From a checkpoint of a small mixture-of-experts model trained on Wikipedia.
Training: a variant of Muon for the experts, 529M tokens.
Below are experts of layer 2 (counted from 0) of a mixture-of-experts language model. Rows are named router (the router's row for the expert), gate (a neuron's input weights, with its number), up (a neuron's input weights, with its number) and show model dimensions 128-191. Each number is 128 + 24 x the weight over its row's rms, rounded and kept within 0 to 255.
After each expert's rows: a language model's description of what the expert responds to; "comes after" lists some tokens at least twice as common just before its tokens as in all text. This comes from a sample of Wikipedia text that the model never trained on. Tokens count by the router's weight.

# expert 9
router [141 141 113 142 132 119 120 127 116 128 147 108 113 174 142 194 109 112 158 110 123 119 151 118 165 163 125  89 144 181 143 123 143 146 110  95  98 108 131 124 120 142 111  70 163  82 163 118 100 161 127 119 105 138 139 106 148 133 125 107 109 117 106 174]
gate0 [128 156 131  99 160 127 101  87 127 114 117 126 118 135  76 127  96 145 147 116 179 118 133 129 160 150 105 120 137 130 165 136 126 136 102 122 107 107 137 134 107 105 126 144  96 143 104 129 112 132 150 115 141 167 159  84 110 145 112 117 134 132 150 142]
up0 [ 93  93 138 143 149 126 112 141  91 115 152 136 178 130  83 152 102 132  94  99 109 151 165 164 138 108 136 109 137 119 152 137 141 144 123 128 143 122 144 164 154 114 102 132 144 133 146 119 100 161 144 125 140 118 144 131  77 111 135 146 112 161 120  92]
It responds to: Pieces after P. Word pieces right after a capital or lowercase P starting a word, e.g. Ponce, Potters, Puerto, psychotic, plus year cells in tables.
comes after: " P", " p", "P", " | P", "C", " form"

# expert 30
router [181 125 104 128 140 161 157 144 161 136 107 181  98 127 153 116  99 162 151 137  95 162 117 129 101 140 152 113  92 159 125 100 136 108 103  73  98 115  83 125 143 181 119 106 124 126 122 158 115  92 115 113  84 163  98 171 149 155 141 111 154 127 155 128]
gate0 [124 136 181 151 117 106 114 142  97 124  86 148 144 105 137 136 118 143 158 107 126 145 105 159 148 100 163 123 112 102 102 107 110 139  99 165 129 123 161  77 104  99 110 134 137 156 112 108 116 162 123 155 184 113 129 192 102 112 142 103 109 129  96  72]
up0 [ 93 134 163 166 112 143 126 114 133 121  69 127 106 117 173 119 105 175 172 118 161 176 136 150 115 148 150 140  98 181 133  89 135 113 111 130 114 105 132  88 120 115 134 123 116 134 133 137 118 129 112 162 174 130 140 173 125 107 126 145 140 138 103 109]
It responds to: Ordinals and counting words. Number and order words after a, the or and, such as first, second, third, two, only, final, often before years or round.
comes after: " and", " a", " the", ", and", " his", "'s"

# expert 37
router [126 117 136 152 123 120 141 103  98 111 158 113 166 160  97 159 123 120 125 106 155 115 154 106 124 105  96 108 110 112 136 105 100 132  92 124 121 118 135 103  98 117 140 124 120 101 122  83 112 124 152 125 103 140 117  63 152 163 106 127 155 113 106 128]
gate3 [138 112 179  87 108 161 113 155 120 149 128 109 112 134 131 120 143 143  98 132 184 132 118 142 130 145 137 111  87 131 104 122 146 115 103 129 137 110  93 141 116 202 120 174 108 113 102  96 128  87 145 113 171 152 109 153 117 111  97 122  93 100 140 171]
up3 [153 130 209 122 114 145 111 115 146 185 108 129 123 146 142 127 129 102  73 131 161 151 146  99 128 116 124 139 154 124 142 112 124 102  98  97  87 111  86 136 125 141 154 147 125 107 113 115 118  95 137 130 123 129 103 180 124 132 126 142 111 101  85 124]
It responds to: Hyphens in compounds. Hyphens joining compound words and dates, such as number-one, semi-pro, album-opening, Black-market, 2013-03-14, often fused with the next letters.
comes after: "\n", " | ", " on", "ing", "978", " self"

# expert 36
router [102 122  98  86 126 101  95  94 127 175 121 130 126 165 117  76 161  69 153  96 118  61  94 115 161 123  99 143  71  94 131 145 133 159  91 120 143 142 103 125 116 123 117 155 124 100  93 178 146 110 151 121 102 124 125 145 141 138  83 101 149 113 135 110]
gate0 [121 135 116 124 115 118  79 120 121 161 137 158 143 126 114 144 150 113 124 138 137 117 130 111 121 102 108 145 134 163 151 139 129 156 116  62 102 142 137 109 125 124 107  83 138 144 118 118 168 123 109 132 128 111 113 129 144 132  88 154 127 136 149 212]
up0 [173 127 128 104 146 113 119 125 102 127  92 103 132  97 114 127 157  73 127 135 143  86 135 182 136 111 146 140 100 109 111 167 148 141 102  98 133 121 156 108 114 134 143 123 142 137  96 160 132 129 109 110 123 126 155 118 158 106  98 155 139 115 138 148]
It responds to: Syllable after initial consonant. Second piece of names and words right after a first letter B or F, such as B-am-ford, F-am-itsu, F-ar-ap, K-im.
comes after: " B", " F", " f", " b", "B", "F"

# expert 4
router [109  95 120 149 135  93 119  58 145 166 159  96 115 146 124 107 125 152  98  85  92  82 151  81 125 173 144 129 106 127 110  96 132 148 125 107 138  92 107 155 164 131  95 112 150 120 115  92 102 116 128 156 198 132 164 124 133 126 123 133 113 140 132 136]
gate3 [122 129 109 149 112 167 124 140 104 114  71 114  74 132 117 104 121  48 133 104 102 106 101 108 105 118 131 153 111  99 123 125 119 101 117 134 144 124  95 163 169 155 130 119  77 116 127 148 157 108 135 120 136 112  96  67 170 130 156 159 151 130 128 150]
up3 [132 167 110 118 102 108 126 153 125 135  96 125  74  99  94 131 138  91 136 103  77  95  99 104 102 137 142 149 107 121  84 134 141 145 143 124 136 129 151 165 136 159  96 150 125 139 109 170 109 116 126 115 104 126  95 150 155 135 151 115 118 147 179 164]
It responds to: Infobox category nouns. Category nouns in infoboxes, tables and taxonomy entries, such as class, family, list, species, United States, and the "ific" in Specifications.
comes after: " | ", " of the", "\n", " in the", " the", "-"

# expert 43
router [117 119 153 116  80 106 170 141 105 118 118 193 118 147 143 107 138 148 117 147 113  98 136 127 116  86 153 144 116  79 117  92 128 136 124 140  96  91 130  89 127 119  79 111 179 171  91  98  61 110 129 118 136 110 182 144 108 146 131  91 100 127 143 144]
gate0 [175 163 173 116 159 122 162 103  97 105 122 112 130 146 104 149 131  95 145 146 130 101 133  96 125 140 126 148 175 117 110 100 103 100 160 111 139 129 128 115 128 143 101 115 160 158 128 140 146 149 134 110 135 104  90 129 113 112 102 143 119 141 107 140]
up0 [129 164 140 107 141 146 112 100  92 149 115 135 125 172 166 117 121 140 150 101 104 102 137 121 124  77 121 147 146 126 114 119 101 111 151 122 177 135 132 160 126 126 115  98 162 102 109 134 111 115 183 151 131 133 142 124 147 100 104 111 143 136 140 156]
It responds to: Infobox and heading words. Section and infobox labels like Information, Scientific classification, ==History==, table dividers |---|, and suffixes -ation, -ography, -ology.
comes after: " in", " |", " to", " In", " m", " of"

# expert 41
router [109 168 153 121 146  97 109 130 109 122 128 119  99  80 120 113 139 153 126 122 105 101 154 101 167  86 126 171 105 146 122 105 141 108 120 145 142 132  91 142 105 150 107 110 130 125 122 125 102 113 125 136 152 179 178  40  94 114 131 145 128  83 109 108]
gate0 [139 138 142 167 149 138 118 155 117  98 140 167 134 136 171  94 140 129 132 124 125 128 120  86 101 148 114 113 109 120 126 111 111 113 112  90 166 122 107 145 123 131 146 145  83 136  93 102 180  89 137 118 136 114 163  98 139 113 132 117 109 113 165 106]
up0 [145 124 170 149 178 146  89 105 103 104 116 150 126 135 148 117 137 145 115 132 146 179  95 118 140 170 121 134  97 136  99  85  92  86 124 132 169 148 129 127 110 165 101  99  98 130  62 117 136 117 127 177 152 167 141 117 143 108 137  93  82 114 146  94]
It responds to: Second word pieces, openers. Second pieces of words after a first letter, like uns-ub, L-aw; sentence openers During, In the; leading digits of years and scores.
comes after: " L", ", ", "\n", " Y", " (", " |"

# expert 2
router [148 113 138 146 138 127  78 105  92 136 116 124  92 114 156  95 147 122 107 120  98 107 123 132  93 147 120 129 107 171 142 131 118 121 116 107 109 108 148 212 146 132 161 138 116 118 115 165  93 116 111 133 132 116 129 150 121 157 156 106 133 118 100 113]
gate0 [137 162  95 115 133 125 130 142  93 137 102 139 148 138 101 157 112 127 122 129 137 131  94 150 206 106 124 127 122 163 152  92 146 128 105 106  81 103 116 139 131 134 102 141 125 110 137 122 130 139 121 123 128 138 158  75 149  67 137 157 138 154 133 123]
up0 [146 141 100 104 167 142 151 130  74 154 113 128  99  94 121 155 105 127 109 128 122 107  86 166 124 109 128 132 142 129 166 126 137 122 131 114 113 119 120 118 152 142 112 128 157 122 147 138 138  99 117 120 109 160 156 155 150 106 160 103 135 128 184 118]
It responds to: After-G name pieces. Word pieces right after a capital or lowercase G in names and words, such as Gron-ingen, Gill-es, Gres-ley, g-neiss; also film and music production words.
comes after: " G", " g", "G", " | G", "g", ", G"

# expert 0
router [135 143 122 154 140 117 131 158 127 130  81 116 124 125  89 136 138 128  59 142 149 162  90 170 177 130 139 132 143 160 117 116 144 130 130 131  79  73 125 146 127  95 146 126 125 150 137 111 149 137 156  91 105 119  90 101 104 121 161 143 134  99 150 111]
gate2 [112 111 117 121 116 109 118 147 170 147 141 156 142 109 120 123 163  71 128 167 100 138  84 133 129 162 118  66 123 147 121 135 160 107 112 114 135 150 116 153 172 130 143 125 149 115 131 117 167 119 151  99 111 118 139 158 147 120 104 178 137 117 157 143]
up2 [117 117 128 174 118 137 137 134 157 152 141 164  93 138 132 122 149 100 151 134  86 141 141 131 138 149 118  84 134  85  84 134 173 115 120 136 131 127 116 143 129 134 150 156 156 121 101  87 143 167 153  81 142 113 158  84  92 138  88 132 124 121 162  91]
It responds to: Word-final pieces and year digits. Closing pieces of words split into fragments, like Ro-le, ro-of, beet-le, st-ock, and year endings such as 012, 971, 009.
comes after: "1", "2", " r", " R", " Z", " ro"

# expert 42
router [141 108 132 111 124 126 114  63  98 126 137 129 128 130 118 114 165 126  98 142 113  90 127 135 156 138 136  74  99 173 139 129 161 187 146 109 148 147 138 145 155 113  78 138 131 116 111 179 139 136 105  89 158 127 170 127 137 137 135 148 138  83 166 111]
gate3 [119 153 134 120 137 119 158 100 103 162  90 111 127 147 156 159 144  94 127 113 110  72 185 148  86 135  92  98  95 161 131 129 151 135 138 123  95 112 173 146 116  95  90 126  88 160  80 129 151 116 128 110 171 113 148 105 146 147 121 104 125 132 156 157]
up3 [113 127 122 132 124 143 150 100  85 102 127 128 138 126 175 144 119  97  82 102 126 134 162 126 121 108 157 126 102 139 151 110 141 111 165 128 136 146 137 173 150 103 107 121  95 145 104 119 149 117 147 129 137 138 150 134 135 147 115 113 108 148 168 156]
It responds to: Years and pieces after B/K. Year digits like 991, 980, 999 after 1 or 2, and word pieces after an initial B or K, such as K-ick, B-est, K-im.
comes after: " B", " K", " b", "1", "2", "B"

# expert 46
router [132  96 179 138 146 169 139 128 105 138 110 119 159 109 109  94  94 144 165 135 145  85 113 147  52 114 165 138 123 128  92 149 140 131 110 129 138 157  82  96 142 166 156 128 143 112 130 112 131  78 132 118 164 126 131 163 117 126 107 148 117 107 121 138]
gate10 [165 117 147  91 100  77 136 117 104 134 135 149 141 115  72 134  87 179 101  96 152 114 133 127 128 106 133  96 135 105 148 129 141 141 105 137 126 162 143 152 161  62 138 146 101  98 142 119 148  79 116  98 141 112 137 137 106 117 136 126 161 128 147 141]
up10 [178 130 180 118 139  77 131 171 121 137 127 166 163 148  86 109 120 121 125 131 136 121  93  75 158  97 121 146 126  86 114 116 108 101 119 163 145 128 141 131 144  89 172 142 103 123 107  87 129 128 147 128 123 132 166 123 123 108 105 128 137 115  94 140]
It responds to: Nouns after possessives. Common nouns after his, the or a, especially time and life words such as day, days, life, death, years, name.
comes after: "'s", " his", " in the", " the", " a", " of the"

# expert 55
router [124 140 170 159 170  91  76 118 100 120 131 125 115 142 124 127 158 164  73 143 150 158 120  81 127 116 157  78 160 121 162 133 151 121 114 125 122 121 118 155 116 128 138 107 135  95 124 155 113 104 108 127 125 157 117  97 106 109 156  58 111 134  92 140]
gate0 [153 107 134 112 148 149 118 122  63 102 153 137 127 138 147 134 132 155 155 131 131 145 122  71 105 131 111 117 130 105 134 123 135 169 153 133 137 118 140 102 177 175 149 108 142 108 163 135 127 123 122 133 151  84 149 162 134 128 136 139 111 193 146  96]
up0 [131 136 144 127 138 121 107 151 136 171 147 109 107 120 120 132 130 156 139 152  96 128 112 105  89 187 134 125 129 129 134 135 116 134 142 140 143 120 132  93 146 127  93 130 129 116 121 155 134 129 149 136 122 118 146 137 120 117 167 132 124 147 123  60]
It responds to: Heading and quote markup. Wiki heading markers ===, ==P, opening quotation marks, and first capitals or digits at table-cell or list starts.
comes after: "\n\n", "| ", "\n", "- ", " (", "=="

# expert 31
router [130 125 115 142 153  84 140 143  97 100 151 100 124  93  82 111 135  95 109 101 138 135 136 108 138 119 133  82 130 153 164 104 163 130 111 135 142  96 108 149 152 123 116 120 146 137 120 122 157  91 137 151 126 126 100 160 121 138 147 150 146  97 148 166]
gate0 [136 150 114 126 120 121 160  77  67 156 105 111 120 104 135 155 125 111 127 145 109 121 180 160 130 120 124 112 129 138 170 127 124 120 168 154 109 130 108 116 137 131 163 125 146 122 199  96 143  78 116 145 123  86 110 130 114 104 151 169 190 114 125 136]
up0 [111 131 127 148 100  98 140  87  55 140 110 131 116 129 153 130 108 132 125 123 141 128 163 180 134 102 106 131 126 170 139  88 139 123 158 156 110 105 131  94 124  96 149 143 135 147 141  77 118  86 124 145 179 103 137 140 111  96 158 147 174 129  99 120]
It responds to: Articles after copulas. The, a, an, often fused with the next letter (a c, the b), after verbs like was, is, are, to be.
comes after: " was", " is", " are", " were", " to be", " be"

# expert 10
router [132 127 145 128 121 143 109 102 102 141 154 118  80 143 143 123 155 128 152 132 147  97 104 101 109 118 134 164 110  94 122 132 117 148 125 131 122 113  98  97 112  83 136 157 161 129 144 114 104 148 163 111 130 122 150 144 136 138 180 132  92 130 122 151]
gate0 [153 147 164 167 121 131 112 128 129 114 128 103 110 106 173 122  94 163 116 142 130 154 161 141 144 140 115 155 126 162 106 119  74 100 115 162 163 137  82 156 164 121  82 144 151 132  98 117  96 136 127 175 147 141 115  98 121 125 112 101 144 153 133 182]
up0 [188 132 119 132 123 114 183 137 126 130 100 177 110 121 133 130  93 156 108 124 177 176 116 124 131 137 100 154 128 144  74 103 113 102 166 135 191 113 102 123 109 138 102 150 165 130 132 123  94 130 139 166 153 142 124 102 115 128 122 114 151 150 128 113]
It responds to: Mid-word suffix pieces. Word pieces that finish a word after its first letters, such as rance in France, uring in during, ality, idence, ause.
comes after: " F", " D", " in", " d", " f", " In"